{
  "n_experts": 32,
  "experts_per_token": 2,
  "moe_layers": [0, 1, 2, 3, 4, 5, 6, 7, 8, 9, 10, 11, 12, 13],
  "init_std_router": 0.0087,
  "n_head": 5,
  "n_kv_head": 5,
  "norm_place": "pre",
  "attn_scale": 0.177,
  "init_std_qkv": 0.0386,
  "optimizer": "soap_variant",
  "beta1": 0.95,
  "beta2": 0.95,
  "lr_head": 0.0109,
  "train_tokens": 321200000
}
Below are experts of layer 11 (counted from 0) of a mixture-of-experts language model. Rows are named router (the router's row for the expert), down (a neuron's output weights, with its number) and show model dimensions 0-159. Each number is 50 + 10 x the weight over its row's rms, rounded and kept within 0 to 99.
Before each expert's rows: "comes before" lists some tokens at least twice as common just after its tokens as in all text. This comes from a sample of Wikipedia text that the model never trained on. Tokens count by the router's weight.

# expert 10
comes before: " to", " in", " by", " of", ",", "."
router:45 43 71 54 30 58 48 60 44 44 55 45 55 51 48 44 59 50 38 52 53 40 41 46 41 59 49 44 52 54 67 46 50 54 17 48 55 44 27 61 47 41 50 60 52 30 50 47 48 45 51 46 49 44 28 52 53 51 35 53 32 44 55 41 56 61 47 48 52 42 34 53 54 71 57 39 54 59 65 41 37 54 51 58 77 59 63 55 38 35 53 48 33 58 55 50 53 66 44 50 36 59 50 67 36 45 61 51 61 40 41 69 61 46 45 42 58 44 58 60 49 60 54 63 69 50 45 70 43 67 40 49 43 64 61 52 59 50 44 39 76 57 63 43 46 58 53 60 46 55 55 52 39 61 64 37 41 57 53 39
down0:43 62 40 37 39 37 45 43 36 38 40 51 61 31 41 46 29 31 54 48 42 49 48 54 48 49 35 48 52 43 68 35 49 55 41 41 53 28 59 48 49 47 43 44 45 52 51 63 73 49 58 56 45 30 53 54 38 67 31 45 53 41 48 46 44 62 55 32 35 66 52 42 44 66 44 45 44 54 67 45 52 40 53 42 52 64 65 43 44 59 49 39 42 42 37 63 48 52 53 61 53 45 56 58 41 44 63 37 35 50 46 40 53 45 64 43 56 42 23 51 59 49 30 59 50 42 38 49 41 47 64 46 54 50 40 56 57 37 49 61 27 44 62 23 48 55 55 62 63 46 51 32 49 44 53 54 51 55 58 57
down1:51 48 60 46 48 46 40 57 49 58 53 43 49 38 54 48 45 50 50 45 58 64 70 46 61 51 49 48 67 62 52 59 47 40 68 59 67 63 38 36 33 55 67 53 41 54 60 39 40 70 54 49 82 44 54 40 62 47 54 58 69 51 52 32 60 23 41 55 56 51 37 45 52 57 51 44 28 50 40 58 46 28 56 42 54 45 42 48 51 73 57 42 55 70 32 40 54 72 51 35 52 65 56 68 50 64 43 71 66 42 56 56 63 60 48 47 47 49 37 39 44 39 55 45 50 44 59 54 54 53 58 59 47 40 48 47 50 50 48 40 55 51 51 49 62 57 34 43 56 68 52 42 46 36 55 57 52 56 59 44
down2:44 57 52 35 65 56 44 45 48 60 51 48 56 42 44 49 41 40 44 35 62 48 62 71 56 48 48 47 43 30 40 37 35 58 68 53 43 63 71 49 48 51 46 64 49 61 51 42 43 40 65 57 50 66 58 57 32 63 36 53 62 49 43 55 50 53 39 61 64 53 53 44 58 48 59 50 38 38 63 25 56 49 63 35 56 52 34 40 47 63 49 32 48 32 64 47 43 40 44 62 61 49 44 39 42 47 53 60 55 23 53 60 21 62 63 38 53 36 47 56 55 64 34 68 56 65 46 57 43 46 58 65 32 51 40 59 56 52 45 55 55 38 53 48 62 45 43 56 49 41 62 48 45 58 46 45 59 41 49 55
down3:56 50 59 44 56 40 63 44 63 54 45 49 46 51 36 48 61 69 35 54 55 40 55 59 48 75 49 51 63 56 52 49 55 56 60 40 48 57 52 62 55 39 51 52 53 36 45 29 56 54 61 51 54 57 45 57 47 40 61 47 58 53 46 41 58 47 66 53 45 58 54 45 69 69 85 43 53 65 45 54 53 52 47 43 39 47 37 60 43 55 44 61 42 59 52 49 44 42 57 33 54 40 46 39 43 66 52 53 56 40 63 50 44 62 41 34 46 65 51 54 51 56 52 29 42 40 73 60 49 51 44 46 43 49 46 64 29 50 67 45 55 53 51 43 38 45 25 38 42 71 35 54 36 49 37 33 46 40 29 32
down4:39 64 40 68 53 40 56 43 25 55 74 65 47 46 50 57 30 64 51 28 51 54 60 39 50 45 62 48 45 46 46 47 53 57 49 58 39 39 23 57 64 71 65 52 66 39 43 37 65 36 50 40 59 68 51 41 55 63 49 42 46 49 52 50 47 32 47 54 63 39 40 54 38 51 52 36 56 42 65 43 25 55 54 52 46 40 65 56 62 46 43 48 39 46 54 49 36 50 69 61 59 42 61 56 55 48 50 44 60 50 58 54 72 38 60 68 52 41 44 41 48 52 46 55 39 35 47 46 43 40 54 51 52 58 46 50 47 47 59 48 40 54 35 46 56 64 35 46 49 34 63 49 64 46 58 54 50 52 34 45
down5:54 69 56 63 35 52 46 65 50 41 57 44 66 36 60 56 41 52 29 40 53 33 54 50 58 28 53 46 45 49 57 40 53 48 57 45 65 43 42 62 49 53 63 38 52 53 48 49 61 59 49 56 71 58 59 45 46 59 50 54 53 38 42 62 54 41 47 54 41 52 63 51 34 70 48 38 35 63 59 60 45 43 53 39 38 45 32 79 64 61 57 52 52 54 49 41 42 52 47 48 39 62 49 70 51 51 39 70 58 56 41 44 37 49 34 35 41 38 52 59 60 53 29 59 50 42 47 66 61 68 46 63 59 37 50 50 30 41 30 45 39 52 46 48 53 56 45 52 63 60 62 56 50 44 37 40 55 33 60 47
down6:39 40 50 49 34 35 64 62 49 36 50 51 46 45 69 58 41 43 50 55 53 49 47 41 52 74 49 54 67 52 62 58 43 44 38 60 52 42 64 72 43 45 62 45 52 29 58 52 52 42 38 50 71 37 60 36 57 46 56 53 63 46 50 40 56 49 49 64 44 60 37 49 31 60 39 39 49 39 44 39 58 64 52 54 37 40 34 49 50 37 51 59 53 62 64 54 48 40 54 61 67 42 56 47 76 44 59 53 52 52 28 51 34 52 55 62 39 50 35 33 59 53 48 34 53 57 56 47 53 64 47 38 69 46 63 51 52 49 62 36 43 39 45 43 40 57 49 47 63 43 56 42 50 34 47 48 63 51 72 31
down7:42 55 51 66 51 46 54 54 49 53 62 49 69 49 59 50 52 44 52 59 40 66 36 77 43 50 40 45 59 50 79 68 50 46 51 56 42 48 40 54 64 57 64 48 61 66 45 36 25 53 43 32 42 50 60 33 60 57 47 28 33 41 49 60 51 40 47 67 50 37 54 53 57 49 55 65 61 49 55 36 66 33 44 51 59 52 56 48 46 59 54 33 43 38 52 40 33 46 57 69 66 50 46 50 28 58 45 32 50 39 61 53 28 62 51 52 45 68 58 44 51 46 44 45 47 45 54 43 46 40 47 31 43 50 64 51 43 48 55 54 53 39 51 56 30 42 58 49 52 30 58 54 53 40 39 46 47 55 44 49
down8:35 36 44 46 57 53 49 45 60 34 59 41 43 52 41 52 42 47 44 82 56 40 64 46 50 50 63 41 69 40 48 49 49 42 73 59 50 55 54 37 35 46 54 62 43 57 52 44 42 54 51 61 43 57 37 60 39 59 61 50 43 60 65 43 39 52 39 51 68 46 43 56 48 54 50 56 57 50 66 17 47 50 64 49 47 58 45 50 63 52 47 39 62 56 55 54 47 41 43 47 55 47 55 40 50 50 55 63 45 30 41 53 38 78 48 36 55 65 42 37 69 69 53 39 62 51 56 57 35 43 40 62 58 60 41 68 42 66 46 44 35 45 57 44 59 40 60 74 58 50 46 39 60 52 54 65 53 43 53 47
down9:64 53 50 47 48 53 50 57 63 40 49 48 50 50 54 45 26 34 39 30 40 54 52 48 67 52 50 50 81 67 60 33 54 44 51 54 53 50 71 46 57 36 52 37 53 47 49 44 49 66 59 56 57 48 34 52 51 57 57 48 40 50 65 49 54 38 36 53 28 43 57 53 45 64 59 38 77 56 49 58 52 56 49 63 45 52 43 57 54 47 57 56 44 43 57 48 46 54 57 53 60 57 59 64 46 51 53 42 37 55 52 44 53 52 65 66 60 51 42 72 64 42 55 47 41 39 26 40 55 47 41 80 29 51 46 64 48 53 60 50 42 29 64 52 34 23 56 47 56 55 49 49 44 56 41 45 52 44 54 44
down10:59 58 51 42 57 51 52 55 51 52 46 35 49 52 65 65 47 49 36 54 50 70 58 40 39 56 56 37 44 33 39 59 51 51 48 54 72 53 51 40 57 46 54 55 58 53 40 40 50 78 39 66 54 65 64 39 49 42 49 49 46 27 52 42 47 27 48 55 60 34 54 42 61 54 39 37 50 34 36 53 58 41 51 61 36 55 46 59 35 37 36 44 65 48 59 46 62 36 53 68 35 54 50 45 51 41 29 46 47 53 62 46 31 55 54 54 51 51 56 31 55 44 58 44 45 51 60 40 65 47 54 24 65 54 49 55 46 72 60 50 68 45 46 57 49 46 52 50 60 36 60 46 40 46 58 72 52 65 39 58
down11:70 52 35 66 43 50 51 47 44 57 41 43 56 54 66 55 25 50 62 48 60 59 40 72 53 47 57 54 63 61 50 43 36 57 36 44 53 52 46 64 43 45 66 45 59 46 64 63 45 52 38 23 60 44 42 37 43 55 46 54 32 71 60 34 36 39 58 57 56 51 51 47 44 53 63 55 60 46 49 60 52 41 48 65 53 46 48 56 69 35 40 44 40 58 37 54 46 55 40 45 52 74 46 78 39 47 27 38 53 65 45 45 49 45 61 50 35 34 44 42 50 63 53 56 43 32 37 56 54 59 37 57 54 45 35 50 47 53 50 49 46 49 44 45 54 64 40 34 60 33 55 58 42 48 61 42 57 49 52 53
down12:54 50 51 71 62 60 46 51 37 36 55 21 60 61 49 54 39 45 24 49 62 47 38 47 54 54 33 49 58 46 42 41 43 48 52 51 43 59 47 41 40 49 57 63 37 47 45 58 66 38 41 51 45 36 47 40 41 45 51 63 63 53 71 61 54 49 53 55 64 61 39 36 54 32 45 72 58 60 53 48 50 48 48 44 45 50 50 42 43 65 51 55 28 34 64 46 55 66 61 35 49 43 47 45 50 62 56 45 41 45 54 44 74 58 51 36 48 52 40 47 41 38 39 43 39 61 64 63 47 43 49 68 66 37 53 60 49 40 42 51 52 75 59 54 39 44 40 53 62 56 43 46 40 34 41 49 50 54 26 62
down13:51 57 46 60 63 43 48 56 45 44 53 42 44 66 42 57 58 73 49 51 59 56 64 61 63 42 24 55 31 42 49 61 62 65 57 45 41 52 51 40 51 66 53 55 60 55 64 59 55 42 43 31 44 46 59 52 39 44 52 30 37 37 46 46 59 66 31 55 33 54 72 37 44 61 63 43 62 57 62 37 53 45 73 43 35 50 56 34 48 76 76 59 45 29 53 65 41 48 40 41 40 54 51 49 44 47 40 35 41 55 58 38 45 36 43 39 50 40 49 56 37 65 40 47 41 51 41 38 53 57 50 51 45 63 52 58 56 40 46 42 47 48 48 45 47 55 42 51 48 61 39 44 55 57 59 42 47 54 62 53
down14:57 63 55 49 52 47 51 66 51 43 52 44 48 60 57 56 48 46 41 39 44 68 53 56 68 49 42 37 62 48 48 55 56 34 54 46 34 40 42 46 42 41 33 50 77 42 48 35 55 64 50 41 56 59 40 40 60 49 45 64 56 44 52 57 66 52 40 59 35 51 58 60 36 48 40 62 69 67 58 52 62 19 53 54 57 53 51 54 33 46 54 44 55 62 52 39 67 43 60 40 68 41 52 37 36 47 69 27 50 57 54 48 26 52 60 44 45 48 46 43 63 54 49 54 52 29 54 45 52 56 45 42 47 37 66 43 36 40 42 53 38 56 49 40 43 60 67 44 51 28 47 52 68 48 55 61 46 56 35 48
down15:56 48 46 27 48 45 22 41 47 58 48 66 41 47 42 55 74 55 44 81 66 51 38 43 57 65 51 51 66 53 52 52 50 57 58 70 43 41 35 67 48 47 60 49 32 55 59 48 45 69 40 53 54 53 68 37 54 40 40 53 63 51 42 52 37 54 58 57 65 45 39 71 60 56 51 38 47 61 52 42 47 49 49 46 60 40 48 51 64 37 48 59 53 54 42 59 49 52 30 50 54 36 44 55 62 59 62 54 43 61 48 49 33 47 47 58 69 64 54 40 46 51 48 56 33 48 50 62 44 51 53 43 39 26 53 35 60 49 55 53 44 27 51 44 72 57 57 40 54 57 58 48 50 44 49 45 41 43 67 46
down16:49 57 56 64 56 50 55 58 51 55 45 48 49 30 66 54 54 57 49 42 62 63 54 49 45 37 41 38 52 51 63 42 66 54 23 38 35 33 53 73 52 48 49 41 78 50 47 68 45 43 57 37 54 36 69 52 61 37 40 54 50 50 51 55 67 49 38 57 45 49 51 48 69 46 49 47 53 51 48 45 36 52 34 47 53 47 53 45 40 43 58 39 60 45 48 36 53 47 44 52 33 53 68 47 61 34 33 41 52 51 26 55 56 30 52 43 58 36 65 38 32 53 62 47 49 52 43 37 34 43 42 42 55 53 49 46 51 58 43 46 57 28 46 54 45 65 45 44 60 33 44 42 38 28 45 59 36 57 47 50
down17:53 57 48 52 61 61 44 43 60 34 45 38 53 52 64 63 47 50 50 59 44 52 41 46 52 52 56 51 31 65 49 54 54 71 52 21 24 75 34 54 49 43 45 61 62 49 42 54 56 39 41 52 52 52 60 62 44 55 49 46 38 31 45 48 61 41 40 53 56 48 58 38 55 40 63 60 38 48 52 58 44 44 52 76 46 43 54 34 46 50 52 63 58 47 56 34 53 40 61 50 44 48 32 49 36 32 55 42 55 45 46 36 48 42 43 40 74 44 47 41 54 37 55 39 51 48 51 49 39 34 38 43 30 52 58 46 59 53 53 52 36 44 54 51 37 33 55 45 60 59 52 48 45 51 27 62 37 76 49 44
down18:40 50 58 48 66 60 50 38 61 52 64 56 49 43 58 58 70 57 39 58 47 56 30 31 51 67 62 61 62 33 46 52 52 43 61 67 51 35 57 48 54 43 48 40 44 34 48 57 62 50 28 62 47 41 64 63 41 35 62 55 56 51 61 47 34 54 52 62 46 45 54 75 38 47 53 43 56 32 59 49 37 38 50 53 47 66 49 41 46 63 43 66 44 63 52 61 54 43 46 53 39 64 45 41 52 61 48 52 58 73 51 53 73 41 51 43 49 45 38 51 53 62 43 48 44 28 48 47 65 58 52 68 55 53 53 52 54 36 48 40 52 68 32 39 27 52 45 48 47 56 56 60 41 50 52 58 34 47 34 62
down19:52 40 51 38 42 57 49 29 46 53 61 54 50 51 38 52 61 51 58 58 58 58 60 45 33 39 42 56 47 56 44 48 68 46 30 55 51 45 62 50 28 43 52 38 46 66 46 58 48 56 48 66 61 52 42 66 45 52 54 59 49 49 57 63 45 56 60 52 52 67 65 51 64 53 51 47 60 59 72 55 38 74 71 45 34 76 66 47 59 37 48 44 37 53 64 41 44 46 44 66 44 66 80 47 49 43 49 51 33 41 45 52 43 38 48 50 59 36 43 49 46 41 30 46 50 37 54 49 50 55 46 28 48 34 49 58 47 53 47 50 41 57 44 59 46 63 49 45 40 47 50 66 37 70 46 33 56 65 46 56
down20:49 54 61 51 49 64 50 50 47 62 57 47 54 51 57 51 64 41 53 54 45 56 50 61 52 43 54 66 54 30 74 36 43 57 42 60 51 58 81 60 54 53 38 41 58 44 45 60 66 57 60 41 42 28 45 59 53 53 55 41 47 39 52 49 42 59 40 56 72 42 53 64 59 46 53 49 58 37 50 54 45 40 60 51 54 65 40 50 70 50 68 50 33 54 52 35 44 49 40 49 52 68 66 50 50 37 49 69 56 49 36 61 53 55 51 46 62 36 70 48 53 50 40 59 33 45 40 52 40 61 55 57 54 64 33 52 51 61 51 56 69 48 40 48 29 47 29 66 65 45 60 47 43 35 38 48 48 36 38 63
down21:64 50 44 42 47 53 47 58 64 44 55 53 72 36 42 48 30 55 53 62 61 43 57 47 45 48 50 34 48 57 42 69 48 54 44 50 51 46 40 65 42 40 51 43 36 45 55 51 54 55 58 54 46 71 61 43 62 40 42 55 43 48 52 53 58 33 38 36 50 58 52 44 35 58 44 54 26 60 48 55 54 57 42 51 43 61 53 40 36 50 46 50 62 55 43 46 46 51 33 44 47 54 38 56 30 47 26 47 53 74 59 48 29 56 42 65 55 54 53 54 45 43 30 70 29 39 44 53 43 43 66 47 32 51 28 74 46 67 54 55 57 44 55 43 52 25 52 48 51 44 51 42 61 55 43 37 54 33 45 63
down22:62 58 56 36 53 55 52 52 56 43 50 59 65 44 43 40 43 60 60 47 70 60 41 49 45 53 56 46 44 57 38 52 44 46 45 53 35 51 46 47 54 71 49 46 44 59 40 63 64 54 51 36 44 63 40 50 41 47 39 41 50 26 47 48 43 52 42 47 54 42 43 48 69 48 51 41 60 37 70 52 33 61 31 81 41 61 37 62 39 38 56 51 30 51 58 44 56 32 39 38 45 43 45 42 67 49 32 57 35 30 46 52 56 61 56 44 65 48 47 50 57 66 41 59 37 60 37 60 53 55 59 35 35 48 33 52 61 50 53 51 63 39 41 52 53 58 58 71 58 47 54 30 64 47 43 49 51 41 42 61
down23:26 51 53 40 61 51 46 61 48 40 39 41 61 44 56 56 68 51 47 43 48 41 39 54 69 44 57 45 45 49 53 45 56 33 62 65 38 41 54 62 48 58 45 69 55 48 37 45 63 52 32 46 57 41 69 36 50 57 38 58 48 40 51 56 52 55 60 46 72 37 69 37 42 42 60 38 67 54 45 41 41 62 43 37 41 42 33 51 52 27 60 49 51 52 41 54 41 48 46 53 50 53 43 62 45 45 57 42 48 70 67 37 62 69 40 53 50 34 64 38 62 55 54 53 45 48 68 50 47 51 49 32 72 43 59 47 41 56 44 62 71 48 58 42 59 44 57 59 53 45 57 35 37 60 45 54 59 50 40 67
down24:64 40 34 39 42 47 44 42 50 48 53 39 42 62 40 59 39 45 45 53 59 58 48 69 61 35 53 58 54 47 41 48 53 43 55 56 39 48 56 38 57 51 44 54 61 57 73 39 36 41 49 43 52 49 48 65 39 56 36 42 37 73 48 36 36 44 52 25 44 39 51 58 55 58 57 49 63 40 44 51 67 42 51 69 44 40 51 47 35 47 47 59 63 57 46 59 44 63 53 50 60 62 34 49 42 55 35 60 39 55 42 67 54 60 54 24 41 40 38 57 29 51 45 44 47 62 46 51 34 51 41 38 26 50 46 46 50 44 36 47 60 42 53 46 54 64 66 52 60 43 53 71 28 40 47 57 72 44 46 58
down25:58 50 39 60 54 38 59 46 48 28 45 51 57 43 46 52 43 32 54 64 36 57 63 50 45 64 44 43 36 35 52 76 44 60 60 56 56 46 49 34 41 52 64 55 67 41 36 53 58 58 48 44 57 35 51 70 34 48 45 74 69 51 41 62 49 39 37 47 51 58 48 42 19 61 50 56 54 51 32 65 48 28 47 46 54 48 52 47 57 54 56 50 60 56 61 54 42 49 57 70 55 48 51 41 46 38 43 52 48 57 37 36 56 53 38 51 52 37 57 47 42 59 49 50 51 59 53 23 33 38 61 41 58 55 60 46 62 51 56 34 35 48 41 53 48 53 59 50 38 44 58 65 55 48 45 53 54 53 70 67
down26:70 63 43 54 48 55 57 54 66 47 39 61 42 37 50 37 70 42 40 46 50 62 57 47 53 41 44 57 59 59 33 52 52 62 60 55 41 36 25 43 42 52 70 50 58 64 43 61 45 22 54 48 38 52 53 46 55 48 57 53 44 44 42 48 55 45 43 52 52 55 62 34 52 43 45 61 37 48 37 58 38 54 61 33 34 52 57 59 52 30 50 48 33 66 52 28 54 55 42 55 46 56 58 38 56 43 42 41 43 53 57 45 54 60 41 55 51 53 49 45 47 37 66 58 50 60 51 50 49 49 44 30 65 41 52 39 18 37 33 71 61 52 33 60 46 56 54 54 58 60 58 51 52 59 60 48 67 58 52 63
down27:63 63 62 55 58 48 37 42 40 53 43 46 58 55 47 65 39 40 45 53 51 49 46 54 53 57 52 40 60 48 47 46 67 62 59 57 53 27 62 57 53 47 58 38 37 47 34 61 34 48 47 66 51 52 44 56 45 50 48 37 44 67 46 57 57 39 62 72 54 29 59 41 49 43 45 41 51 55 58 48 54 59 52 63 52 39 57 37 54 66 50 30 39 44 47 49 43 52 55 52 44 49 58 67 31 49 36 56 46 54 60 35 36 67 29 42 62 46 50 58 50 48 66 59 62 50 40 57 63 63 62 47 64 63 54 65 55 46 41 48 75 52 50 43 68 46 41 48 61 45 49 50 60 76 40 37 55 76 48 67
down28:52 55 66 48 26 37 55 42 33 57 44 58 43 52 50 50 42 61 59 43 53 45 51 56 33 45 46 56 41 44 59 58 62 50 39 56 60 50 47 52 47 12 58 39 62 62 34 56 55 62 39 47 50 52 62 64 56 42 43 36 27 64 35 67 42 61 72 56 31 52 58 33 45 34 46 50 53 55 40 49 52 59 46 41 51 43 72 52 53 57 52 50 54 43 36 70 57 33 54 55 47 37 53 48 53 64 45 42 38 56 56 69 63 54 60 49 55 47 65 45 56 53 57 41 60 54 45 28 44 55 49 43 31 44 45 38 52 37 60 56 47 55 50 68 48 58 46 53 48 52 40 64 63 34 57 47 62 52 39 54
down29:63 53 62 61 53 34 64 38 42 47 61 61 53 64 52 47 60 53 45 33 33 51 80 35 70 51 47 52 41 47 45 44 54 41 67 71 46 64 52 62 69 49 34 52 57 54 49 29 42 46 45 56 49 54 33 55 47 54 48 41 70 46 43 61 65 49 47 37 43 54 50 49 44 56 57 47 36 39 61 56 47 42 47 42 41 50 43 62 36 63 42 46 53 44 50 49 71 46 41 50 65 39 55 55 28 54 42 51 46 56 43 45 76 44 49 49 44 51 32 68 40 54 45 66 61 41 41 53 60 68 46 48 42 64 47 57 40 53 56 58 50 66 45 58 33 55 42 58 33 62 50 48 50 48 60 45 37 60 63 56
down30:33 54 57 52 60 49 57 39 64 72 59 33 45 53 54 59 44 57 64 56 72 58 44 53 48 71 52 49 36 62 63 35 47 52 41 48 46 61 46 44 49 51 46 51 46 48 39 53 49 42 52 59 32 29 60 49 58 48 48 62 49 28 15 31 50 43 51 33 70 54 44 49 55 43 50 53 46 67 50 44 67 53 40 53 45 65 54 50 47 58 50 68 42 42 62 63 39 59 70 46 44 73 58 56 54 56 42 58 63 41 64 53 53 64 45 53 46 34 48 56 40 50 37 58 44 64 53 35 63 64 54 40 51 54 40 38 55 60 53 46 50 68 69 50 43 52 52 54 57 45 50 61 36 50 35 50 50 46 46 49
down31:57 43 42 63 49 47 51 56 24 39 60 46 46 41 64 36 52 30 72 46 53 54 32 49 42 33 42 51 60 36 41 53 61 51 57 60 50 65 46 64 62 56 50 53 43 61 69 55 54 34 53 48 44 48 54 35 62 54 55 55 50 49 56 53 45 57 56 39 45 61 50 57 55 50 40 73 62 51 62 68 48 59 60 64 64 53 51 42 47 54 40 47 44 41 64 44 63 58 46 44 36 44 44 52 49 46 45 39 40 71 53 57 51 42 47 68 39 56 19 59 72 42 45 61 62 49 53 43 48 55 59 45 49 43 45 45 46 53 33 69 40 59 45 64 74 52 65 52 53 57 45 58 63 63 56 46 57 34 45 31
down32:70 45 40 38 71 49 62 41 61 56 49 38 46 49 60 53 41 32 48 62 61 56 33 52 61 68 55 40 56 36 48 69 54 36 51 49 58 75 34 39 50 58 53 44 50 40 49 51 47 51 47 38 55 40 50 66 42 58 54 48 37 50 33 52 39 49 43 47 47 44 50 67 43 57 42 45 30 45 43 38 46 37 56 42 77 36 59 41 54 41 60 49 52 53 46 34 55 45 68 43 55 40 53 61 56 51 63 47 53 45 48 29 49 44 43 51 39 49 52 39 50 48 60 58 58 56 32 49 43 39 43 71 65 53 69 55 50 49 69 55 46 60 67 55 52 34 54 41 36 51 74 47 62 49 53 63 61 44 38 46
down33:59 62 35 41 47 45 50 54 52 25 57 46 46 50 44 56 60 51 47 54 52 64 62 41 66 43 41 45 70 63 67 50 70 50 68 54 46 46 44 67 59 61 45 34 52 45 33 44 45 45 50 50 57 45 55 30 52 53 48 35 25 64 39 60 60 51 26 51 47 65 41 31 51 50 54 45 48 52 46 41 34 48 50 64 51 35 49 52 58 51 58 38 42 48 51 48 46 38 64 46 44 41 47 47 49 36 39 58 70 52 42 64 36 41 49 59 39 65 45 64 54 40 43 47 51 42 61 46 54 43 51 68 53 32 55 48 49 66 49 35 57 53 63 31 31 73 57 61 64 32 48 37 53 47 46 42 44 50 46 50
down34:49 51 53 60 66 62 50 60 61 60 52 67 32 44 44 69 67 48 51 47 36 43 34 49 52 47 53 58 56 46 56 43 50 55 42 33 55 35 23 63 43 47 44 57 45 31 36 52 47 55 51 57 26 66 34 58 55 35 57 49 54 47 47 54 52 43 45 30 20 61 46 46 50 47 33 52 56 48 43 47 45 55 38 59 58 60 51 35 84 55 51 37 62 58 63 39 55 42 56 49 59 55 48 54 52 56 56 48 59 54 37 41 59 48 49 60 56 43 53 48 39 33 35 53 52 60 59 44 32 48 49 34 52 49 52 41 52 42 27 54 55 61 64 53 62 55 28 54 61 53 51 63 52 47 40 53 50 55 60 39
down35:35 51 54 44 50 49 68 64 61 44 51 66 61 49 49 41 56 47 44 43 54 53 34 62 52 48 59 48 54 48 56 67 35 42 53 50 59 54 59 59 54 45 42 45 58 54 55 52 41 42 52 43 53 50 55 45 56 43 57 66 79 74 45 45 50 61 56 49 59 43 44 54 45 38 50 44 50 59 50 47 37 44 38 43 37 23 50 59 47 40 57 55 53 48 38 41 60 55 44 46 64 47 48 42 66 47 54 51 37 54 42 44 48 40 52 43 54 53 41 37 41 43 48 53 37 44 35 36 39 23 60 45 54 57 67 45 28 48 38 71 43 28 45 65 52 50 52 18 28 64 56 59 61 60 60 38 41 50 70 52
down36:55 37 50 30 47 60 60 55 23 50 56 64 42 52 28 43 37 52 54 66 49 56 57 66 57 53 62 57 48 66 57 59 45 64 44 59 57 59 40 50 47 51 52 62 59 66 64 57 38 63 68 51 53 60 35 40 43 50 46 38 51 51 42 52 42 44 32 57 50 57 57 51 42 48 51 47 61 49 57 52 47 35 50 44 63 51 53 45 54 49 57 45 51 28 65 55 66 55 39 56 63 50 60 79 68 67 50 51 47 43 47 54 31 73 57 38 51 46 44 45 44 49 47 49 57 32 59 62 51 33 48 44 68 40 43 56 66 56 50 44 53 38 57 43 42 48 52 46 58 22 61 58 36 48 53 35 41 42 65 52
down37:39 47 44 54 49 55 30 47 68 28 55 52 39 32 48 65 57 38 51 60 41 53 58 52 47 46 47 57 57 37 46 27 49 60 48 34 55 38 50 47 35 52 51 43 56 58 45 38 63 55 49 61 64 53 36 66 53 54 32 59 45 25 50 47 50 57 29 50 43 47 58 43 52 52 63 43 36 54 62 62 66 62 43 47 49 55 49 39 56 53 52 58 56 55 24 50 45 47 43 27 37 71 32 58 55 32 56 50 75 50 46 46 47 35 45 51 68 48 69 58 51 68 40 55 50 53 55 52 48 44 41 51 38 63 45 60 28 59 56 51 55 42 53 51 45 47 52 70 43 39 53 52 42 51 39 57 45 54 62 60
down38:56 47 62 59 38 56 50 43 62 60 46 43 48 55 50 43 54 49 28 27 45 70 42 49 74 45 39 35 48 74 51 47 48 61 35 40 50 51 39 73 39 54 51 30 47 42 53 47 40 33 54 40 45 43 37 56 52 60 32 59 51 52 39 74 51 53 53 45 54 47 52 45 59 57 66 49 66 66 47 54 55 45 43 46 64 39 46 51 22 60 59 35 52 47 61 47 59 41 59 46 56 35 57 57 51 39 60 24 56 40 45 70 32 46 48 54 47 64 38 38 50 41 60 33 57 49 48 51 41 47 50 33 57 44 45 47 44 48 55 60 59 47 40 64 44 57 45 43 45 52 52 44 60 38 36 66 52 54 51 43
down39:71 53 52 57 47 53 54 30 56 43 62 60 52 62 54 57 60 52 57 37 56 54 56 47 44 54 48 53 43 38 43 54 42 35 67 43 38 54 53 48 63 67 62 43 54 63 47 35 60 55 58 39 52 61 52 57 37 44 55 56 69 49 39 57 55 43 55 45 46 32 59 48 66 48 69 43 61 46 55 60 48 35 33 68 54 64 50 64 49 36 69 51 56 49 52 43 58 48 31 50 48 57 67 39 30 43 53 25 46 46 49 43 33 48 34 45 48 42 60 63 69 55 46 43 65 51 64 55 45 49 38 40 58 69 65 65 55 47 47 41 50 45 45 73 52 60 40 52 36 33 53 52 62 47 46 52 53 31 40 39
down40:43 50 47 48 39 55 51 49 49 28 66 73 46 51 56 72 41 36 49 54 42 60 38 55 41 43 62 55 44 55 57 62 50 43 52 42 46 47 49 46 46 25 50 55 62 60 46 48 45 40 49 44 49 34 31 56 44 49 47 55 48 64 43 35 67 52 47 36 39 43 51 50 49 24 40 75 59 40 47 49 54 48 34 58 41 41 39 47 37 50 55 28 72 42 43 42 43 46 32 42 56 56 45 48 45 47 45 66 38 46 40 40 54 54 38 49 47 58 55 56 37 63 50 52 42 28 56 49 37 58 63 24 50 65 53 40 35 66 34 44 44 30 48 48 59 41 52 56 37 60 54 45 44 52 52 62 56 36 49 52
down41:50 39 46 68 64 62 51 47 44 54 56 44 39 49 57 39 65 48 48 52 47 52 65 38 55 40 46 60 55 48 64 54 51 42 36 61 47 48 50 41 44 31 44 43 68 40 51 56 47 56 58 44 47 51 53 66 48 60 55 68 74 43 38 35 60 60 50 51 74 54 44 82 55 51 70 49 40 45 65 50 62 35 56 45 40 66 52 32 73 38 53 46 44 40 42 42 40 60 47 48 47 43 53 60 50 31 36 58 56 56 50 27 49 42 46 53 58 33 48 49 53 54 39 66 53 51 45 40 54 64 42 54 57 54 53 43 47 52 69 42 69 46 44 58 44 65 53 40 52 47 39 46 50 35 58 47 42 32 72 56
down42:39 44 41 45 42 43 51 49 64 59 46 39 49 51 50 44 41 61 48 49 61 64 41 44 53 52 52 46 38 54 55 51 43 24 37 60 47 32 22 67 36 60 66 66 54 36 28 43 57 41 20 51 43 46 47 47 46 42 59 57 40 39 59 55 39 42 45 36 66 39 55 49 48 57 47 49 38 51 38 50 45 45 51 66 50 39 38 49 53 35 53 49 40 34 78 51 52 59 68 62 45 63 37 43 53 47 61 44 52 54 56 37 53 41 54 61 50 62 52 56 42 39 62 28 48 62 55 57 52 50 47 46 55 45 47 45 51 58 47 49 33 77 40 56 66 46 51 47 73 56 49 61 48 53 47 54 44 53 34 63
down43:50 56 55 54 65 49 53 35 54 38 40 43 62 50 44 37 38 42 29 43 59 49 58 49 52 61 38 46 49 55 57 54 50 55 57 41 53 60 37 73 38 46 61 56 56 30 56 55 73 44 50 45 56 49 66 48 74 34 30 43 51 66 52 47 55 41 57 30 55 28 36 46 39 48 45 54 49 47 57 63 74 48 53 42 56 59 38 51 65 36 65 35 32 66 50 38 49 51 51 42 48 49 53 61 43 51 62 53 36 66 43 41 61 53 46 44 38 51 48 41 46 44 46 57 58 32 40 41 51 70 54 50 55 52 51 60 51 40 54 76 67 64 57 58 50 65 41 50 60 56 54 41 54 52 51 41 38 28 52 53